Experts of a small language model.
Size: vocabulary 8192, 20.3M parameters.
Experts: 192 SwiGLU neurons an expert, 2 picks a token, a softmax router.
Training: a variant of Adam for the experts, 946M tokens, 7217 steps.
Below are experts of layer 7 (counted from 0) of a mixture-of-experts language model. Rows are named router (the router's row for the expert), gate (a neuron's input weights, with its number), up (a neuron's input weights, with its number), down (a neuron's output weights, with its number) and show model dimensions 0-191. Each number is 128 + 32 x the weight over its row's rms, rounded and kept within 0 to 255. Numbers have three digits each.
After each expert's rows: "comes before" lists some tokens at least twice as common just after its tokens as in all text. This comes from a sample of Wikipedia text that the model never trained on. Tokens count by the router's weight.

# expert 13
router:129141147098118158087122106170125109150147107161100089139147136120173101114068116144081061123093110050189100157125097112144078148136116143128155087063145146189105157160123135147156139125154136084163126183067108116103106141133116136135069010109087151120137155163167134185069191158144137171143093102127156131170113136153129105098113082121066088110107165105157116089108135130128162111127161132131107142095086109118135123126170172141105156139101164110154119173103141097135130137107122055152164083142100142102102118172068111114128065122209128114138207176152083096170127153117062155
gate4:079116159055075117104141173133116200143110139093152072126155128112151105166146088138123086108128107163110105139097093126131150170157162129148161087112131165056169107131100114139157135129141115154137203101099139102076176069153107115142086124106129102127165118174145086153114178126112156142190152125140102168157101128103187128192152165125146167100188135175141115123084125121141082129158103188144130142125142090060140098056185143118129130171095168108115212134089132145149118128110107107081083141160136116125128121205134193079071183080131112134147176201154098139131092133131117104
up4:105193169116191124129152192137144155085130134088147143147094159078104149078103114088070086150109113176222091141134118226117159134170100104085126105166132076083123144076123128126093165076083144105160113170130097124164149112131137142198152156126127146137122130191145094122138139146114091097114162097097138171111151119133119103164134126066165155106096129194062110174085127152113126136162097159071114114137144135125082124112144120159155121103093138147073146165115133150164159145082146080175130106105162149170129148176108152114170114146101109065075111129111088156104126127162088036
down4:139106088070071129104114079183180117139110093154097096143131064139115125115103132119108058119129080130192177126120107105111160159140136157105092169119158114133146142113180136112136077161124081173189132169187108145121131134110129186118145162117134124135185132095111152162112165092125140144163160101210143126137119074123120124128092112137113151146155097113106188167100065085182123075149154101045159143022068118191139111113162136111119146141115129113081118128123103048154105093167128100102150143095116147130154143108168135170169138111079136155163154143138184184090078101100134137
gate5:144094077180163127148106199118088137100093137145217132134103139123171196155075156125115057154129181088125085116148143098190093167163096170123101167151141108135154119193134072130106174127095122107107059096174111090132104195150136128169118128124161163080125142105125148094113105141096196159060104132128128122107083168119122173085077135135137210100129107061107096093117146148132111107102133133097149136098150100102100116141182147185124155107108102096126172169117092158170157139171103142158115139107151193135172108186085122129090141116161116148143127097142111094139126117187125076
up5:147122124127159108159148118099116111162181123107117121164118088177179116133129137111153112144139174159046173140112115154147191156107137140158111137106067060126168122090164116106122165120103126123151126142128146113194167096131115138084075176145148113113080112191113072069179107195113097082101092103071121159119156173091160150167114130122186109164094135095068150102136114194141117135158132153140145155148144118136108095144038124060148101190153138103144108114085144098080094074075142118126143165144112068061137094127143180121135128121122143120141083112182127146168111213129105167
down5:125059112142152141168092139167118116126082163158162158083140130100154169149129092160130021135088132130092041124167141095111043107069132080171145128135139114141110094165130146176138091177132110090150126137183124130125152109129085140177147044097112119115101117098124112124126184101070168117113119111141195154096059160149149101127118091145097158153103132096131142124133134092114081161138145081128151143124134128108141186065138119183130116143146110145150116122083080148155129091132123190118087192142119161140132153226168136166157103072135159171090088127118157147134175080132156146
gate6:102163112156114165086117131120098110114152087153136167161110133123195126101077160136148080091130114137085187150133152150099086151154106125097119128191158153138096131176138138154106136120115150131144075099113145157176143172130147111141067151100096137112152132117118089118101100183159121100170127135127184128131143132160131175105133132142155138210154168069133090108160161137089111075175107198133081152193089174147142098108150089142124140135199118081142132091161158129162144145155158070127087199110101141171183070136172098077134126069068129098120084146073033104154118129178156157
up6:101169082132152171110070111160149195087149044157137062130134059122186131025091148131148153139141100096128146159136091104079181125110098105122102188159145151163090133124159098107096149166097129135098072060109079145147136144135152124122110128139114142179145114059158137086162172122113164128135135143154148150173162093157136120087105170153077108115129179180163142072148147098110143054153177114190119123170113163166100078100129130170082129139161096130094125180108114150150127134164105068151155127097117128112101158140159142143121107138105116108162193145075090099124085136163120149
down6:194091142095148107165161181099178160192163131165095187187129065149116124153133104161154061140139110162083122126111131162096086106138130107099105108072119111129168191102121198073152182121114126138130083114070130145139164137114119104135086114144119159143090124134127183110167160132084157131101123153155185157112157114096058104184089144121104141099119133079212121111130137121171145137043166144163140174087108081118056138133145100078134131133150095047134120140162143095137143142142113156153149145036138116105149134105137122053123109132146148107142121169098109133157094151150092108
comes before: " |", "–", ";", "0", "″", "5"

# expert 4
router:133107122107172067161166134119204108177073120110132131191148195101177150076177148079159123151141073124068131116146120161098094075188114090127112135090150109111114134160158152094107133109135106117126113092125110110145177106175112166186121146147146105136095173159209089141134140072091101137080128097151100109104127040130112138106100089063067096136176132081110219143121051143116109137094149101190151143098120207100099127148112135113104094147106118213134110167122136106135132167080130127133117153127165134096122160103108113101111113107145095102086151100110159122135099119145115114
gate0:099110123085122106113140159114123197188121137118140126102207174149145185119113127105166109091097105120085135111110105135120141119095131133158181055128153118153123080163063207131074126122149126099161153130079170128142176185111077149093151072148181150127110188181112125140159078143088108060200158109090113168136138166157138175130087075083108129151109184146069174140124105164132077145167102110177110105139131152155141179103137130144142116073144162120168084120172091081110103104170128107104141148141174124086147097133148125136095159122151136140142114158175100096131118087117109214
up0:068132115155105171125079074101153116040106129118079116165033085130140113141164142167081158131128111106130127154103139099081136102072168081188135156135111082115083147094134109143132150110102097132141133122149151165097088089159161136120149144105091159166145090098154177142175140134163117166136127120177147100171138148065128125154145164151134142059109107141167102098111158117154154147119091163064191156103153096147068079194158168127168107154142095149171149137088143121123108105133154106121074118110077116144084168115121147111132087070157172095142135134130203134057132126153180060
down0:094116097138130173131120142111149074131130088155163193145101122141151118094186169125152080155153246153081090089097097171137106151165108114107106141108151102121149169050154046139176134166136141123096061108130139107128148102132138150158135141146105130066149113166134147083121071203127142172128144175144151114085146118105130143181162158121095115152102152110148107142124090106138137175103154169075116156142078128115137137106134062068089113139089123137089095112131184144166135175191175113097067121110128177115089149148110109108100180128137140120075094125051138157183111140133099090
gate1:108108146121169170134174106164133105113155115189126094186169084098076134107135128068106107149168135187161144132101111125097137148140171172104098128142169138095136151112124129111058085155159129124171110120147087090122200058176210124175103098133157135066152146085148082111097139135140156102125150114136117115108154130101139120110139129081148159141137147137150143076061092178082086127110077126126065131141161143126129167071155150148173164171092165125111107173094182100094059147095189169114140140169157107126143091159101118094120153184140140146113147158070086096082058084099119108
up1:091108139177117124102118124134165161115127163170063128133120136160170121163122105134154136100146131134118083151176101136097173136128106087075136150146134099106149152065173135139108130131067167093162113191121220113013144122185114117145191095115114127092121126160142152140131162133145134174126098053114104094131165126139145054148112104042108106137102108140109140126090126135088114136176147113106135120089143179134095143147132115100133132201157181098181103155127167107161105179090101087114072167098124144147113148095123108131058166135164128138126144173169069080129144152221129112
down1:123136110097120141136127166151106114118096144091126115126123135120097125113105085096121100105123093119131083118111114186155110119133117182103089067110124053145132150168138159073136182155169085147130148106129074121143171136117091081110129123064173152099150016113153126123128132189106160163114152106104129146117133131144114134136195122147118175110186033170163122135113184090167175168148143152101083135166170111158140107140108073140141127067165103156072119150137132104159136080105124116072226095150169108136212139148124083090132203133114172140129079136122124131183113177126131152
gate2:211150172151099129187150198128050192113179139123117158158110171111121102055126165090146134171159114115139151104081119134179108076182108088134099168177112109102163049105136213132104068109104120125160135151103159145115078092136094076118165143097092175138176128157122114103161136165135179166192128130172106092072090136147119090122164086150146150134111144157103189125092163114118111074188099152153146090077123115098141122062085132153161101143122128109098149110144145134166106117147150107158119117184113138122108140109159149100122136121071125100094066126148075125133121137107103131
up2:088153131126144139161091095148116130136077092130133118184137150134125111187118103102125150177135154130084094120132157128195136099139077084122138196099103071133163096111150157130102123113121155146138111202074114117102202147099113133065138151139073134124145107141116102166100132146166109176124099089169171143070137093138114109097093091123144141101090121100166148098127166061085177089083127074108121176131107122013128169106085106154125135115062114147157095142147139139185168124117104112148093174117167087086113187173108137149130160162108074128156130141193133131197127070171137090
down2:154133114094112116151096133117126134126148128175083138112088151117163135099097136145114166159107060117117148070136156105170121084118134103143145159121093181155090181124139156131104092120118085138133166179171174104086155064148138131098141132133091148123207095150083150102159147086231130181081150103138190092150114130139157146079142157091103135087153179093113153112135173107162174129122140156190138129105104134074064111132132091189130126127129168255146152074146076138101087108111165109110132162141159147071103148152139115055143137146121155100127180120184133127098101123117089124
comes before: " of", ".", ",", "s", " and", "\""

# expert 12
router:105088141142169142111145102115155119191138112139128143166166151121196145090148131071145120119102076112113121112106086148143118133167111117138104142073100165140086111148139160087115136123155121129153118108091147099115139139139101091179070113179146074079095163172229113129082164109121137175159125156107125106142160054091126190065122144095115099145171102143132159136133064092079158105095173069145153069147136161100146138115140106122089099083118058142098114150103106106155147125067110137092093162096205113123108132181109048116082133116201142075107139173098107135145111126118063160
gate4:174103154142117117157184117128109133139113103144200169197041137122130082123182095114132082118165139109107099163136135161161136174195153145132153157123101107160136151147117156107110159082175188109128112205146096139166107140120149185107101120105103164175077110115103113129139190152098105158103144172135185058151115135130091148090153123140125150195125078144168119101145141142176112114098171179194104156111149122096148060081129140091120098097118083105082194105143088140103118094129192148115130122074180141122090122107132090112146085112073164105143103107138098134184078165091134104
up4:183118080080069101127105132149113143110093104118093170097139125140166111146129200124104086133145109137142129101147136157130097119186102126153114108133156093154152167114164150113151136140048123132086107140109186180149061106112096118077120141120106097043149136093159101160130119140122113073114126217107089090127102133105167144040143106100118195179160148101119121147177075141127186096133132083156198095128124080087171127112152095107134208083145133129135141099121138121169182146148156091114138147133097137193147156130142130118168169198130075155091118112174127169102153152181107091
down4:141179120169173101127087114071138134085200154110152177126119184121163060126131157119160085105147167099114122112134122142105110163135165172144106148137108097198158084149094117109153153051159150105102126172095065167140097110133163073123154148091100184147146139152108113111135106100139143149082140146139147085141155099105120120118184154153074151137169114103124132169148124113143199154095132127062138122082153122187137103108056199156117123099083131027157178185086163161101121093163161124136139106151094169152144167077075063127119140109144110142125109081143144148114083137105094130
gate5:153130093118101148150139221159112172167151127126151107075186191121181156146106125087214120155159081065115138116104073137157096154122160164156106059111129113104145091157096132119060115107152143147132088129113105122118177115152099120136112119104150118136127168195137143144159124129173189080163147137096145179111111164145087145098050112117099135143107161124097172138107117213110072165132136116159098116131124155108115136028154116136117143083137142107144173157171085106106110155103124082118184168169140139103134132133140166119114142171136075141142142168110085121163081131128102224
up5:054145136168124133099142108128160160091092136141086145188080069109077089132187128151127121122150134114128154160090126105187159106085169113183126112142090151111052146074167072114141146134101136132119117108109116169104100098155149090120112121110138141105142083117170151128120157130110123185145113169142159074177141121143120138138165141132114147113155104110155146110148176172155166168076124183071136194096132062181080075157114139074173191156086081127057156196129134108109095129109173102141137093091126099178145148100081101128151115101109182124134139088149189136074140182171152106
down5:121088107105117136103151137103129066116128107138152143167100165146144098076202153100124174143163243157107113112104152097109118158173108108099097114123142117126151164137132125127141132144114182100101102097098188103084075115135154125176119190144063071110137137159139175115085080117116147192110155173172124082089133157121126122139150164140139142172168080143150116189131081102131092145136137149130094122133100171100209144105128090087082095156155092185104134136105143096162152144150190125089072157162130186158096153136114101132103197141114126092074104118084081188161111161097110079
gate6:150202164093140118177158044154119175104167126128152135120114120061139133123161146135135094146102154195144109135131141168136098109155168164164142132151141143056136134183191130107126117102173121108166126090179129099100150104075099103172152110118124100161133151171107128074136101171100105111053097192118088072156110164141101127141160101080153214140071179104078160113102092113070114118114115157160114072114136115120148110071134119129151159155066088121118167125150144094082128067122127134148091138122129112135166139178088140146168158176172104095071156153159156072156140092096107149
up6:146154114101173199132110075127114137111148102108122136123172066079100138099138138162140110116138170140089154144152117175125099082186148134158093147174183115110101156149158094128091100121184120166103130146152087153156129075163143124111145113135105156146110140137150109140117162221067132090078099161146081056172097143184116112112104138106124157158110126046123105150065108118141114110133111087120064111104123142176137127099172068131148145166084101122128099166148150085095094079163134057141134057123141136188139160134093072162209137164146136163117147102101115097136216129116112095
down6:070190163162101134125135076151087145111192097177165100135189090088088130151112133122092150133098124154122106150026142132150128019132129051130090154069140174088170117130167135113109135150140153179114195112123139127137119149119107113145088125128122088124103136139119144153148086194053120131115119082088121062207100145131149114142119113143153117118097201105064110065111103157144105098161150139141120144123126191116097109146117113152115147112142116107094150129151129116135182162146141113189128104131135126151145131126089094182143159135205176165162142121174147079170106094157150125
comes before: ",", " was", " is", ".", " of", " were"

# expert 8
router:126114109094158085144223101113153141108115055067149117105159156184098212075115116071146200177183154180099097140163104192114106143123096094067083114132069144139075098134135112075060164095134123137087111127106152141161151096160101147136076123114118133145086182127096088093119132141081118165153153131105139127102111072102120160096116151062104128113132152166133128160160122106139134068091152121126161098114169147167139042115105076064107076124161093147151093137140142142127125155112111117135102136087151107135151107156121115098093141149141133091091138150066109109080122156171121162
gate0:096131138104145203133150137103113117182110123068131142112141156157115124124068088101155148157102186104111133080132122093123121097069125123099097139166119158138104149130086120112183098096174143120110152090076099123098139085123161146117114139181153096138093216134152130159110192125122198207143146150134197128120125069086098130124174143173103150148063121136087183143114115113088135105118129142145138061149082130078182136141094164119161115104102171112122162146173066139143072143083104082081112177148169201108098107095158190107097116149130136101139119111153173117106072137115076175
up0:148161127115155113079181134102146130143119129085136138082183100180116106056153121142155174122111166137095137107165121106098103127145146114117083126173140146110075123149142140156182151127109076168100119080100103115144153077124141089134054044132100151121142131130111140162153154161171100086134091109172123099131095115116100129091099112084082112171018182152146053123174161161181137062127102135115143118099111162168132142144179095140121095175139117130112123119132149117059084153135197100077171145083132147128089122052089145115117167182126171143137139117082193092112165113162119133
down0:141095092073122099153121070115141165079156142124158145135164145160158114057161101130137255160150108114127107101172040184124163197130132127050138097152094105167126036133124116155150181122141147094132098157087133162174182116126101091121093126105097147152090109124137089094167123157165132141109148159157129088123070157108109103131149182108098150111145153067181151132091130141148157137104107095107134114099105182153110097156103113121124183154101133131116145171137177097111116125166113121142146111141121103141179084119109147169108100154144096208086137104127127112120127128105137120
gate1:161151127119146075097169112149069179079095141133107109114134239132118109154174081103113095132136198119179120097125120161135139175107141164080095110197127159193154109190130155132167145096121123151176159076110135121157152093163166162134075143087126202118176133110095116176090077109114195140188136102107126129121061141118088138133141091129110106183101110118125098113087136125077108126146089136164137106120091162132168188108157142152170144115110154099124209111161155168100074143117099123060157158150107089131180095139127102108118131157125185077147147138135106151163114146109153103
up1:147116135143138141143119111072156102135178103181127096141105148124153194139122160136132137096152088125117140121082204146142103124095152154169184125086127127110170199163142074113053077163148172120089130139112117157076090146114108114111147187124128106114160138088153219124145143134153131111089172158165140078167160125093120176107156097163149147081122139132107103073145180082132154129110249154125106138119148119101142083103092156150153110089091125142087168135140058094140105122153101127086109077130142118108079116082032119155173095130134099151071145100149090107084150128128149101
down1:138134074119122116174107084094170143165108087155162114073106135102092091089099167098167063108130158106133119070091129176165132135105126122121201140132093135132177058165131085096070111069111112172171161122104152140079158135162135149073061147135144140165122080140090152119146111148162115094129183104096162123158124147119095133172137084151154145196153118164187163101133101118133123147205111091098126167114172137116117150166135174128153122121137127160079143079132169096172162126117121127093085107112151063187150142156166052170147151133154139094093157149113067146083156184113141082
gate2:158166151128101141134120084135156076154109097096129129174168126094152122106143122127171114116179151188090161067186100173129097178158140135143136088141118125112087114146125134147046145174153161095135115154085114062180142114148138135108083148055055125148179167089095182110081147086149166209137175150138134123120147070144121125169138101118154168115127083191097134109045147097121178111033122181164136076142124118157156116121152147100145162094129112127174132101155043129069140146130127134127126091140110073137151130143102140158151137162086129173123152133106132086131109141133090170
up2:093123194081139127149109143081183173094147188179091084135117127124130158069123133127118125174162108174121175139161137141081116146105112068144137157131132069188060146067126118094130175124135156133117120117159114152120094128181173103128100088127160110146136139083110148179138102120089133088174138141089112061151161140093128091116132144183100125147171115142177118182074110150176049086179088125100022176121112152122135108135168120101161141163174118136093091126163191138150184138110147142149115147127129119143097176084081108112115121104128176176126163094123069181138109095130142107
down2:113122148125066169142111191095074159091158132119132121160086159146099129143128096094102136105112152148139100117100153155106140076095156167140158144104190160148151177112162108101158092130052118154080092127158176171131128138116047139144133060153157115100114183109089122111165079157128144168117186189162093093089121139107118108133121142128179123112111077095118117161170089157169092143090105151111164135115109195101127121126115130080084076148148121113132150155201221105106117190112104130101153164115110125162080152102162171146155132052105092096142154194134138089086167159130152179
comes before: " |", ",", " (", ")", ";", "n"

# expert 7
router:079127097188159120108124107164092164092106090097123115177157057154127158111087134134118094149086174152135061138142166160103132112140108236159120118097128123225169166123165121146163155093155140083133140157108097154082147164155151119084107077048145188139142109098129111159164117114128174109136121138118093116184098170116134147127176082098114124092147098174109173094147122164129082121154152144122140128125160092121145140136200150148107130159139116070167126158085159195091132159131079118115084139084087098168153106120150095114025071120157069144158116132124139158146130144132131119
gate8:132111061139143159152140108121123145108142106185164082142139132157130097146091141152179087130088166140181104166129171204111078106137095125126159107208125128111136190156158056145101137104136151125151134117128168140145117137169152130086111077084096103200095154105139132118157146126145144188104117138148111101111127143097233126074116100154147064155176072136146200159068159133169153065133104163168147101149136090151124157149119136094121160109156140098085174137075070154138132049126078118106106126106151065132068154150156107102111115118119062171176132139128107086119146134118143137
up8:141099162113129067149123131134071120152152115174102131156144143086124145157116164107104094133106072194131147132137080118043152181086107073153086185078151129174088154121076186139159116097102106204135130139116161125182106079096115110168125137182133165177070067139154126129138161144121157179095137123138135128157122178181057181153040130107082119092169152105161062099189139121080098174142160141155135148107167110118164129131083158144140111127061119140122202108119163094119141116128136136120113130070171099114106156151122132151090152150131091161138158103139118125143156100177118148
down8:096119156150136073168099145117142107089142125114112094163166092134120113156156100159066085197152151085142152126116101114123103130165110137153125186124189133178115077109121125131122093118142123130070143110150125117138100158122153177090069078115138099140115141121184136065108157117225184139083135141159196109107157114120130100131126161120144113124124141138146200086071113084098122114085148138109212127147144085157135080090135104121126124134185170128097082087159152088100092120097091139147159101164132098177127138156177108139114103149132202074179076139136118203142186154046149117
gate9:154159161138127090072080119130126183103138068122158079158098120138109098158105151110144101138143140155134092150155080146047149136102175162152129168157146127137196107146108089179079113075195098107129126122126099062125116116138138135109032126096163141116132162132182166146073083160116185086163067161134133138162156178124124131093123058048134139159131107178151151103131174093067077156157095157140181119118093178185152119167118108093117074145167130092138138147128119175133137127082163124138108125145157171115158122142143127074100133161153109187163121160144074117092162147121157105
up9:179140110132203158114059216099095183106091135178194060141136111065118055146170098174116121119147136110159108162116138114098085120120093165134133078082121106169161070115057118158050096107128124085155200147148156132077108139076105151120165140130109181115131126133148124119125092138232196101154135138193110130135125149212126154154133118120098159124107064103087174190079124113113096159094114180095143133141130151112170156135121128158123106114119090127130151163151127140118133097108096102158122118119136110091152159140109140105133114133157149137151123140097093107151176110167149135
down9:106192120183123123134086118060098176112159099103118104179068144111155082146121106057151149148112085176144132072121170124051198183178076094133148164119114112116073126209066157067116173164125134104124141069106099132118133142155099116171139174142121148091053197132140136179120110130129128134148146095111159158102127105140197078153133163093116172182149126127085133120154128102122135097078094166105155127130140122160102150110138166134115088152175102109104146141136198106135194201100124083086139101124158118116119110111119137149170081110124111128135169144127118111168114125150081111
gate10:159079098152150143126144120130106155146202189096161127076135094093183167056137135075130126239110192212146156132128170157103152097092122140120129126094151147144130168142071125157164101206131077089145100140093152123119145096125123088090176105096150160098124129108151174050129133131093154130130092171123111131171118161146147129159153090127165136091127136145097117080131092120147108117142124085149164150122162115198113114091143061087161149117082117102162118101103091185100156140182114101134127117119084179166164144105071134118126155150092115169112153112143106108110174090114054149
up10:134062128093154111099130123073133126153110105174090109123111131101161131137093145091137122170094105082156125183154148139163109057108123135139178070108121128182117191174125201092115108188127184134118093123151098146144102117076115143103176151134142110062138148120162097103095148120179162158083069129150109099082098152221093104192063086100135145090027148161156075137101139134124183149110156150117118153187159191159166127113140113133140168112167162134079135149137121090159121104124188144131148132084148158120128126126152180088102155120122132165102175146128071123137095092122117146
down10:131108137108144090150110081089075110116176125141116158159177082099156126091101131165110173142110176138151207164141137077056150139059072122121179124105105071101134170182135141098146129115166102091107154148144091100136122118125114035121144149159133110126167058152130087102120191163124154103111125105128077123159119175122120190203126152175191105117062113170131169110080140081137129067085126157140125190155099173166116090095107203145119138076119087149148131142131144158123140180178146157162149147120172110138133137123124148118102102099104123111145150083084158154143142134155078100
comes before: " |", "\n", "  ", " 1", " States", " 0"

# expert 5
router:193141127092069138102110107054113138084226126122107102094100104146136096190113118132124163161199185149152143154102100152108157100142100113098128121118132178090121094144103134133126159162150146195092130129151149082126104152093194122107139134118083121150092148136099113132119097228146183127100182121151170110122104161125150127149105106147170165082076125099170098112133131134144177152120113135101140125080074072162113082113117094091229153106110120127074137127171122084197102148087149121090122107157189089104123141180128120093155166137107127089072158103153165097109102104113145112
gate8:168175109124167133111169100119088137109157137114087119134124081131107113127156201163187088169063178124133143103123123158118127123135163114154119202158136178133133114122147110159076135126145125125100042137118135110138117129127211092109111139129159131142082129174109135100118077159114088191124190130109068153115196147122177062111190115100151093185100108138142130173077113119139120101166129183152141074147132152199140130118143149098106117096135175077209139183139101130087113145110109104121170122153139167143163088159129132119164115158066153114193108077118120075103096115148056111
up8:114130168118128140105151135137076126134167113114104162128137103164132135105113158145156130157142120143053145154168117095138125200140141132150165144113130177152092159119155098164094146109176134153107078081108116154141107139114164138151123135118124107126171137210184066143181109132060193115104147127130123158166224092106155124144113098129110179092159128116155193133186042105145116160148178121144159153123046116115077113108141212098088078072093120109149102126047167123089157121077149122152143080208102121106132163089106116130060113111103139112112108132143079123138136134166128161
down8:135176128142145177126122066180149196107149151153159165115129123142172087078123122144151178181127101088165099137132105094136131125114093113179150154125103123093147118103069117146141124090126156190169119099098144150128100123107211145122082145141109108210123137160160097115151158164126056126088084112158098130102124162064167069106169130125129131073191122164178108083070150169117104078098083158144107157152103064155100127107112100135095112151137123180155087114112127141135116081126152131193166114144162099121137142134103105184134070167176080174156075145078071091127112099123141175
gate9:138151121111165146158158162128065158218156059172086078110111102143195159125089152101145095138087122141200070061129182150117174136072185142191117101142102171115153111100158152088142127129183135092125109095126144175115134143191150129101119085055112151099143131168159073112131100160149092095099135103118095149089190135152114107134130124141141149155199071097115155091120146143111138120140141163177199133092170082164094102143143195082110116125110137066164123128126092154099119171149183116132118124123148155121094092131138116147135175154121097156148113079122150116140111145180126179
up9:205159123169148159150124127103161118113177162079078104098166138118138145108142096159098144122147122103156171074116104112117131157134206122067146159153172167124154118192116158144158092068140120131108112166123104098088151181115126126141171139112121131155200109097098108079071083193134152062167121155131139122102180131090096113099121138145178083128063116078118160156084102119183140097142082131105104113133180174135116064191137105126132137145158119099084129127130070111142049115100173112119136133122128135155158119140169080151101144110155168078170216074130146133101083097141125167
down9:144161127132167138174171160176133132134103144142149141138097093051123142110104139147104002116142063179100087163150096125121188171051090150131076118176145128112145173088179188154109159106141148131149150127087162111140143127161110141093103180118097088036130088148133153082122115236149113124129180120145143106098113133133125152116145108065123144108109135160093137095133094102146161138131095112168106079157140088102157125107157203100087133165137076078097108136160105099158144144151088151172128097105117138081077186159114127109078144112134101164132139121177148106120137132137121110
gate10:161142142196136140168088143117175131106132180168100117112158141064166109140137137069124163129117214104024086078141137084126136152112095124109143159146117097165071069086163043105116078088122067060138158123117126174150117096134126172094137118151162104137124173142144130089083102058141122116111087147160172129118101098172133128107151157142092146099088125140178169147119150162078093142142138143078139078184147153128079094107114125085119196142139124182146151135105080119127180083160140115128139197156142101110079172110096159103121136108113147118132139157159139099145082094134107094
up10:202154161128140151075132122154171193107185135102080123135148112105178137132166155089101130163122166127087084115091148101073082105077113123170153169145100130173089075112171070126149105100107151154104119154136073146116179115092137134103122127095125095198146143113130113046109095093156167062096094177162115147146094116131141107111104154144089137146085152130162109138121079111156101165141184142146225108099166163148082079116118106066144156148141134143106172069104146124138162124117105184089161162158136124121071149130139168063121134120090151136155072135167142099139111160132060150
down10:106165141100080101087068096104156134121251114141163091084216133117131159091102150139153164138171186106136099116119157124096108091118185073084122133169120127104139145135132166145139141136165127143138088136172193154127104148118160057118153157168128099134119102164155129098129130157117150117145131124090132156109111120094157082114123133180156097113142126159134122152074147177158139106118116153089150140151098129119118145174122095122113118131092120255112085110105160143070131147164127104069064102124076114100142121155141116126133044141105107186124099122142107162123140093174130132
comes before: "=", "\n", "  ", "The", "\n\n", "In"

# expert 14
router:105085222109119112102090083168115132123132115144128117142109108060154094151137180136147118140189112076176112107148123168128150174168166127126138184167114106114081154172127146147180127105191149143130149203105163109128100107143167095162083095173103187098163085153181145126134180123126139167118107104104186093140154161108137114146135070131140137102111119150166083154139134097092184155078118159108084210126166084133123111129117132123159170093104067114072115172136097109131127129093134130093199109118161149140099135142110073208174148137150154099101123140174130073155072099140105073
gate8:079130115170146063122181170130148140092070131141182089092152102119116107171207120050112112178098156128170111096194168119156136133149100118108159142116091172138137205127187151125130115111066121077130132107107133082136108130132129054127116171130123148131132155183073141116149162131200173071057123101117164123104138157167159114102121075121141148097110205118161093131169123119114140101136072148198101138164112165126082135175080185095148159078161093081112095185185131091125133130112141133126117151117127121157127120113128091083096165118119096143113099127113178109136106071137149127
up8:148157160193137086193108156151153105126050079139129122104156125121126126158107118116123160099175151123101079084172104183170143128203125084152115142135145099130105112103124084141150115179144090170156174102081205105166149098120117115133096093148121126077143131151125118085136167135131091146149145120117112079091036109162123115127121127117104087110143067085120131149151202092147089177157120120163143117144082104210145097161210094145166104063133120120146139160172068125103065181158140123126132125101135169122160118132141140090171066137094097153116129127128095098155097073069108153
down8:105147164100156182163148136161116109138081122124106115120157116100084152076137087100101166097082116160112090128088157132129121148126084157176046144177119222114165135108153075127111125104115173088132114132090126121134163091187129105095112129148098147093171133145070124169108125165152099098147103135138167098132151139147130088142165176115149152096062123090155119103138125088087082119169062106136126145117148100118144165156106041178154141183121187113135189161140135168059136104180150145103105169158116140097071068158125190138093122149147129133204089156139128135137192139077099093
gate9:183111115165115165097140108148120125081141112136141195074100145100119109117079095100136093132123107115061110138201133110166110166130144190086144135146157146185124145116110114185156088154139137130101171135148129076138159166182090138142159080169176174140057152164081146130128150116145078088122130184158098117099087073191070100127217096124151120156148147181102111152149140138085147047102119176154124149125073133163125130107181100143123160052167144092147161154141110139113098121123207085083148131139138129122100064116076112108152160091143100106161152139122110145148152165114109155
up9:118149107124100107149164170156103165090115095140159168099070144166100155106187159100111108070132069151129137099096194141134219177156101148090133130082155074197099122141129093131185121120069178111161108181183135131141152199126151166151139118122076083148100146163084091084183125125086113112134103141122076103148077140153133122112136083119095091133141175141066142149100095104095148153162167109145124101161125156107116122070131128182166121130111181117133186127087117147126160152155148147171139181153107161101081171147079153131139107122120102103115160205099142120058153118153113079
down9:185154104161101150147148187129084119063190080101114146094097132152138091151096157151145166144113078092091123128083156087123124122131111129157161129125089163181098164121068107124155210100141126076131135171153136110139123116165081139192137155107083158174096114106149148154092173108156109158120133134144137119140157103117141063136038185161103114139144118132165161075097134121147087105124083122113110098132108109142067114131052161148110142079156138048145095121178132126165157159128166102113051123154155163151169128113104196083095095158143175168116094108116129154125161152145066184
gate10:107114200109118102167102144097128221164123101155199119166097114172138173173193164140116130125163089160099133115134114113088134159150100170137164167156155116089084128139173100135131113088079142103171079108083109120152147120133146055086148059143175101139149167205155105127151088113117122120148163112145037136085153164117120144201079101127101087174129084107133109170090169140083115174113108091136142137155132128097118121145115111187060118100145138076148150147135139182169059130129100137140099121098139182142112121080143116164124162147167111107143142127095133106169149094106199143
up10:150100172133091170055126135128115090136087122158132069238163103116125142115117092159128140161152144110096131136117077133093186092105097165153200156203162185115062116127123145135118129100123179139090118074087103109186055093128098088134165149168133103114142077149133091180148043140141114106141156141128127174115106174100167098183135139070066159119083132115123144107151097166077124167141105125138207107109099101111191163133131126114134168144096080141115131125154152111116094158104101151131117170164127112097128170135165111146100146113119136103125145127103189199123136111127107173
down10:152108134101106108075118100075146159087071114080136110149132108174189163129169126130077099143168135170088132115198078114082091132092121081112172147146122103131120090130168183119135148093084153106124116128153155132187088191105071078114166078101107122148095155095157147132146137122148126081129095094165105136134057153196130173110148118175152133063144149161187175072133093139139104108139135150174128134132070146129138135114161159103163123187128150182110118132130156075131076143205110149130092148079063183103154158147099129123145098128164106097133159169131169076129116135182102181
comes before: "-", " the", "|", "=", "  ", " a"